{"d_shared_expert": 0, "normalize_top_k": false, "balance_bias": true, "lr_router": 0.00056, "norm_eps": 1e-06, "optimizer": "adamw", "seq_len": 512}
Below are experts of layer 7 (counted from 0) of a mixture-of-experts language model. Rows are named router (the router's row for the expert), gate (a neuron's input weights, with its number), up (a neuron's input weights, with its number) and show model dimensions 0-191. Each number is 500 + 50 x the weight over its row's rms, rounded and kept within 0 to 999. Numbers have three digits each.
After each expert's rows: a language model's description of what the expert responds to; "mostly gets" lists some tokens that are sent to it at least half of the time. This comes from a sample of Wikipedia text that the model never trained on.

# expert 31
router:465408459483543491472514515429537488496561547481493488605538576501504534512471477474514501565543406481530595608506629412459586422584563526467469506547510535480555456472484563574544488538572445450531512438518567460490486519525566543538566451479577435538535503561393528484531460466546523489542430551496594552498571523483543590536448587450531469472477389485506537498428512470525511473507555510598547492478557451496537466466487449509530521469492424415521462421492465478545566462482453514462504561561483581624484558563445591453515538448470570410564474578572537495571492578472464442
gate0:552497515502517493454572536416443432520526440459523489540517519388473545497407559495607498571494484461547545566488477554542542440560620502529461472526574530434507467522517639388609372546492534495475416562568455401539458475496514550562548472540553451511556468436426544476607498453455467477436552565461482490523547549554506530533490466573526621467419492490614564541505545517468478516541501517548556505497514474444580555456488462438609524518523568482466606475473402429436514506485462472532499471498482469545427521576482487544461470551542503478472505520450494548497461453504468432
up0:544507551555557453465439493445607524497485541593427441479480559502487552447507485519495508402484548590474530409486534514496513618485492399449530491508553470587498506560588506474429468496495502505457502447548557526484571569496452497372398469488483419624507567573579546447473505626519534609511455484460477494519533483489550520441455482547559481439480493478518468592492481428556497532543447547603590541508480485487519536570457548499505525498413553549465466541562579481450496528520500537511527492499498474474544605620509533417553541495542418546502489469513561497541489425486412390
What it handles: Short pieces opening a name or word after a capital letter, such as Abd, Pat, Marc, lect in Electric, plus given names.
mostly gets: " Pat", " Abd", " elect", " mat", " Elect", "ă"

# expert 5
router:495444578523477601441474522453500520543555506513468585580481579467517510532429489543539478523556527482507496560455463420528546470530538501510449489576488456451441435505475498464502491547468439437590496573570489559504407443545565477515489485448578551516501444574385516430466499382501462489449532488490439512525600472522533547490455559507448541511570482520513541482474476481521543376510354496501552447423516493488576592435460489468472536460557465594489611446517314488432580504487477476468562564545472485599434477579473487475469533452483478568501548513571581509527534545470469462
gate2:520503513518483482537439521469472509505483414499445456530428565577501496475413513456614463440518439565518519518461445571523551535466402513576462454446496513529360479450457577526511550561455463510565539486661495508559537522481502481513514503517467487444547464428504470486600481415557417549526360480476538486445491556511533605489392440503432476469462508582501452626549470535548489422490527469589500585424488551360510516548609506545533473546526519452496422536521496545537432482549456502547467460474405443560545524430510470502432452527502570482491444505527522497510510495530469466
up2:512456624449524526467557484495450577512489409517454483535456585502441565508461544456630410484501519564485526482520413530456557507472524490556472467540615575522455551482524622536499539552486496463556578464548605590516482491464440414515537467544504454369635463468540542449547461500416433488535410501402505506391554553520487558499495536618423490517490555532419498504557495494567471444452450493530541554441496517495506534464483498540546510517537432468545456480405450550568471540439580498555499516458463499564541433445480529572451550481530480493486568451458558520508516513455488436
What it handles: Pieces of non-English names and particles, mainly Romance, Germanic and Dutch, such as de, von, da, La, Leipzig, Santos, Supérieure.
mostly gets: " von", " de la", "sch", " La", "ardo", " da"

# expert 39
router:520485475507485510468495519437490438555562541536524577485512466489551534598608536471553520569522537542544552524523566457487429346504554517550468517523555416493501545536443516459507540532471465488482500564534492471562478567470495504601577525517557421546481434471477549544388540426465486495549517364468502466548572560451585555464531559428462442567419452494457513510565590451573544562503590516515579503483620469507547472487425480450521474514501393481492574453536529486503658573477477528559542440534459489567470500464517502485423585518508602509483495576536534494557512498430503456
gate2:507495443508490456492583499619423477472544574550515499581524503475549559521579448619518542498531471484570567487473469418578503467587594592555524483627514456386496467557480455458537527442536489461514547503610489474455496496503430496542548488386478510472485526440429512492501466365439492574515397424476537448502454491543462568516565551591528449524491508510553458465535488445542512478467490576463450528428485476610480526577508523507564400552441524497443504514499486554535569480511463447621554532490481509531492566511537461550473563560491495514493537512595534471403402474530504554
up2:522504462476502556515472443485429455451532438430562474466525487550498384467489510430486454438434527541540502600575583455467443504446522439442492519574583453553580505488567519496538421544568533552556431589506487478467521442540545543530477502559487482464486489447516478614514520456545443475470528517562471582489463555593494474463561535494436517502543468464505419502438407596428450516522499495477478414503498525427487373411462535433516577437576517401497452450445537395431442556549436484500478412545394544424480444460544563502474485502419548492580514412488474503548526514491495431
What it handles: Line breaks and pipes starting table rows, especially election result tables, plus political words like President, Republican, MP, parliament.
mostly gets: " President", "|---|---|---|---", " author", " commun", " Republican", " Commun"

# expert 0
router:543447518459540504521455496538531567631559558464471474542473526471497657522504460472505459440611493529466467531506549510487471530549426555521470567564550535480476404546450578498511522599473407474501462487590545480446490532515481488527539471578566546548501439531509556508501559559504450539508468452492446510500471510463513592509571554445442456506543471524556510549418468519533506457549422576480603450504572483502572528478466489626488513393534555387539489450483474473447532460430445424427526481566521528441526480489424546505520484433567523485561647512421604522507515514610445472
gate2:446411562459475528486485524536430484526464553502432489480428449490516644469549490631461463486498462543526516446546520502511436552502540563595454501474518520512460462514569488438523533588442519557501490529575452470542440502481545530499540506430458453468507439489491545482453466501512502525542482485519546503496545608494582478442513513433543510548462577469543513525444505469499571490438505523527553505436563437617564553492558479538445532443444488474495506487536421579580525455503536511581438524655367419595577471524506489485557413455454571526460406552565486468487553429474357559
up2:495508425589521539520478538351478478557521576519505537417545517504366377555450416399444479494534521412496528573527481560484548473473479472507486560566445514553535535495463563552545496464571464502514514550421471591509627506495494477559471460504491487544563452494501520490633522464451538541471454527524378516526516508487549433515435445524442530478539444549461505506575497468581468550422499496529534546547520601442489498457428475506561532575601482522532525403559494427478451460555463521522544461477535535430460522503516529575485458562527523421496592489415560380530522475452525460
What it handles: Word-final pieces inside a word, mostly plural or inner s, also ing, ers, es: Gun-s-moke, law-s, Pot-ters, Tr-uss.
mostly gets: "s", " Sports", " Ts", " news", "s===", " Es"

# expert 21
router:410537534544498468447434518476534458502542606514544510577556479416473516472534553505440496523535420456465562475499500452500550485576537521564523512556529468518536484515488505540568500568367441490478496499590477476451409490480561590568557555483492474446626437530473471442499476444533419559500471413508518522496546482453567533508495503515461513433499580512488506598515551561621470422547498508603632533489603480468555516395488470539436412408546460503479564467541462513399564455530434498443529556510472471546503497440548485499542492513588506529456445543513592488620525482539460578
gate3:484516486529504522466556569504516594517529415537427437500460565437538493489602527556569575526475500555513488521542524533459529550528521527456491457477484414510473516479502532541501548508449578462479555529527495516509479465504438512539509487550569472504533505474535479490435454402568420468545568428513483522512505466405510555471502511393469469371456512477505434545503573451484539540461504616488470474518486506494464493658422515526460520502528454434449574441494474462540539531557434540572639442554458445462515635526581459515510508533723510514492483504543518580525451407547567515
up3:560493452475541539446480486446469443436504500491442462554511465483517525485498497584448492457440407519465505558528546453435579536535677470554550497515557460506553484548562524504437518522550540444542461525492464466459479543639510498521517493522545496497522508562470452463486504481533434533544389568481504655508546477551518464498410478518393525514547358468574498629548518489500458433527471443538487544513533554446497560544536446591523421472548575438477457444453535524511461479600501412478561483539570464403463479540527524512508469527548442617544434488534438545500496540598511446
What it handles: Sentence- or line-initial prepositions In, On, At, the InChI identifier in chemistry lists, and LaTeX commands like \text in math formulas.
mostly gets: "In", " In", "On ", "On", "-in", "Scientific classification"

# expert 14
router:577394525566600543544542536458572479532530464458567513515504550479575559520555500509524505532565492456555590455518589446445459506602485461524484563574482540502492454479406525452521464559478489507512535534509425446530425527542462396615481581511515468480552443521486473507527580422508559529610435531568519493525494500463543553552452482445560501513533525472620598578466527519633543508584544572507571479523535424453577449438486470448499499504513549540511573470562556568487548487510462464553476496604426588428523467620569577497498526473547477528467507495487547442569478493470477473
gate2:472600513569503501472508455540469521504532565489449494559419466591466468539465507469581521506499548553449442402523455531428471528467503480594436483555603457484453426491536494437538620430390408511510555516456492467583437508494472609407572513542551513514564467506456486565497558460479607483385494489448449385569544486577545537546505492509532469507476428581589502484527499523473553529510485504474532501403553423554517574529470489405442531470485570443543516435501467641535562485466545553541485573433536513485499483495547452555501491457514530498511510489531503526448588563543523396
up2:564441461535516534492535453463542445519472598449556433468515471524520545401503554500433524499527452509390498555475609546638562479442499528507563524528445489447485518539519476539544522462478631513524470463449468533451551504461509488493461477480499434564580408572496551528574415452469475512439483577562552527513468547577618464432565453470537475542532426507498493562477569417530528457429513529509478428541406547553522519503527478523462516518454440519475487491499465517554587510528406449460509381486483487532531457562528493461476495522478522449407537543531524524413427373644602494
What it handles: Abstract organizational nouns and their pieces, such as system, program, company, law, fund, project, business, plus of / of the.
mostly gets: " system", " company", " program", " law", " of the ", " ro"

# expert 27
router:488534511442489586457401579507562452498589588506478649501509526513413465543494489434552535558531565451466451536444457459536485390523493443442517466542483491535535479513435583586510542540511504475541549489587474466495527368557423513502535482452544528490535429403518551482492497472559479507433502569559555523508481519406558508513516502541449514508534424522503440556412476470537509357573457572526543516540684406502545462510513462490463521466528493486528533486562506450532544448488555546528460487494439520518517517544516516539433538437527519407558609559551513460405568534462471470
gate2:468356401489500465487496476529526405484543482439524519552511507388462506457534573405520520534524560479483459514489462614519554440493491500446561558526425394598562469499490469553582551537578573467436437505531518443518565489524511410497562534510542571498590484498452593465621514487492498558539467467465497513394590514496458474477530561504450513501506476593469414548514554503470566409490571457547466399415566547429429515480517513541500532440436422520502540447553402529498434512502553556524481509463513530546560537438516473548495554427482518481439556522480466482429588537436478464
up2:499490563439525458431557534535541380547500565442630465485447475456476504538526521501543504591615493477450632434467512494495591456491533619482515562455479491500423533477516501417547482489419566409562515504518453434485555459551488544456573585536494486482422534511529534480458463510568493491548505472506584535434462491510475529524560512457489537531518493504471504549519584515506541482512463563456530446525515551441489576498508425577457462470504375558535517437614520525557397568469440450435525506519543477453479483511595610642510520509415562479487513565539498490449457561520561416
What it handles: Prepositions and spaces leading into dates or years, such as In, By, during the, until, since, and month names before years.
mostly gets: " In ", "In ", " during the", "On ", " until", "After"

# expert 23
router:479456496448402551439459480490476512523552495446382529556446608554528503486427488531483460540563499498556547523441452412417490485593479559504504338585548568549500541488425558623498565610597576439536464463546531503521506419582417463585508561461502483568528494554543566481427510427435567500544496520524449476544511533407522539422472582468536482458571505489565545526432509470496527566486493505492584523497559515432497518579468503548547532504469531525519523470553411490465524479534555433510524495514441514570531528513477554392472535459526575546445512555454516483560491489490396547
gate2:425428521481479441454382430421444447551416539517456423507559419420470559551488578566484542539537534551558511456450520574532377336569454510527543476548572527425509450496454463550549525496442404428524453460522544499474514520408522479490449508489435502449426469439547505582531554480554400488518550398508462501512507549520502528429534473520437510428538523485508458461499560534426542527491553479429545408524575395464491514396546448456511530499457473489472564502571491535532571503521584561537473440524459560559461448471552490507474444536496535553436471495496491455524590541481500570
up2:451514492549438495452522510530489542512401433507544456535527541437526504403490496501487443469430442452562556489530538389552507576453484599518509486527518582500531573432482477394422596452531425503487531525557489558486546563511583472509580497430418488514470560460531443492526475474468548426565520481595565528384517481489446478478364536546446455441543498484575548507503539591450455527426513486520536550497560502438472437565544501477447523466453554488485507485528556480600520372465506538499449450526494615513467488457558478545567419480552543582485504550490472390506512374536558517
What it handles: Everyday nouns after "the" or "a" in set phrases, such as ground, top, point, way, day, half, right, section.
mostly gets: " day", " top", " way", " right", " point", " half"

# expert 12
router:449437560523523571471461587528538486553475475543458525488563505552525607609459525520498552461517513563615453490436493436385449488543470582475410538532574499446498416463479547564520554532413496386521420503515471446520484475500596530482558549506496461494490515481471534477498522453539408449519478518537509486463542505453536503397527549550504476449547512474531553554532514544511443494467530461538516506517699547447594499477466548472536576504508502461408491404551418442497534411523492528501520512564484578561543528523464617571427417563454522572559532482507502488534407456513421512
gate3:463519455528500536525475572504465489555439506440417479594460442485575419565510535563410487524578540500561432515504525512501544487529553526459537492469602552492609519531465488480618500433526417466506480497428519529454535558571515439471483419497464471542486435482558511520489497467507521475498521386457479561521504459511435448428512531492558499546527452519556547437476542442400600472521445427469532503515548380444519474488552481507591479472486514422475564515495555451555549539427483585441429431433509380524481495548519490537509472451546362605566513479442489393520400491480604529
up3:468548506492451467471487497433541513507506387537559528472603480525445498512538460482535461505473529505474540396469454602442532597528499432528473528520513477563487515508507529502455510484488575508557522521491522459472446484365441560526405534456527564452548509545439539496478447471582489554553472500603558489379530588470496466561501516522549579525478484478399520525518502465533485476536588548391485441438429660457492519568476518441425457555502407532495383465493450576537412636608518385549554546492485491426453536544473545491466564516484551514442511518489473501462485489462539473
What it handles: Separators, line breaks and short words in sports results, rosters and census tables, such as at Rice, W/L cells, % of the.
mostly gets: " | W ", " | L ", " | .", "; —;", " | at", " Mc"

# expert 24
router:533500586496503482514511518505492516580531521423551493521520476480557526494563531508544545560590472501441513586509502501472576457517499527500515503553429537492470552462560558496503570539482478405586487486540424516444370510510504533506504515486507481526550490510473511415530527366537509546528460489512415545447535593411620520559561558487441473460530525391529574505487459523550525467450498521540499503538609398541504505501518580527543405501592429499447515465520440557577470604564445422447560592501444588538491458534527574508484564520503508501552594561598558500537358563476440453
gate1:402476530444498667474511467442502503480578510447493535484496539508466438572468491584587504601541498568564480488384498468489526546538491545475497550445447475497439532523434494457487452526507488579637523602503527561440415525434517489470492528494465420498493448498495623487498368484519553478490494558494493483467527484510452528516538487506489514542544512438512561526522555556444508446488501513458528529587522550497539625489568471497503412589618414510403499387539569556489448522510585495573427439438487483505469531485396429535548447444513508557482478427537494507517520531449414472
up1:477476558547489588589483523508571447512552504507465490434486621545452466502500523530510446544533548621546486587489392485488534543524518469439487500440474524533453464559418513517507439446546489448551452489474622535513439508477570495478431453548491439521526510546493534362583523435552465504483465519465651470429496498508441443619498536499488408516432522497483519519503515524477520475541535547631520550622519450402519592460466434505447474533666505472479534498519505481549434535541556503559507470467487485575496495454498480531595489458484562469469498511601489579539545461530419513
What it handles: Modals, negations and verb stems or prefixes after to/was/not, such as would, could, inter-fere, dis-figure, per-ception.
mostly gets: " would", " inter", " dis", " could", " did not", " per"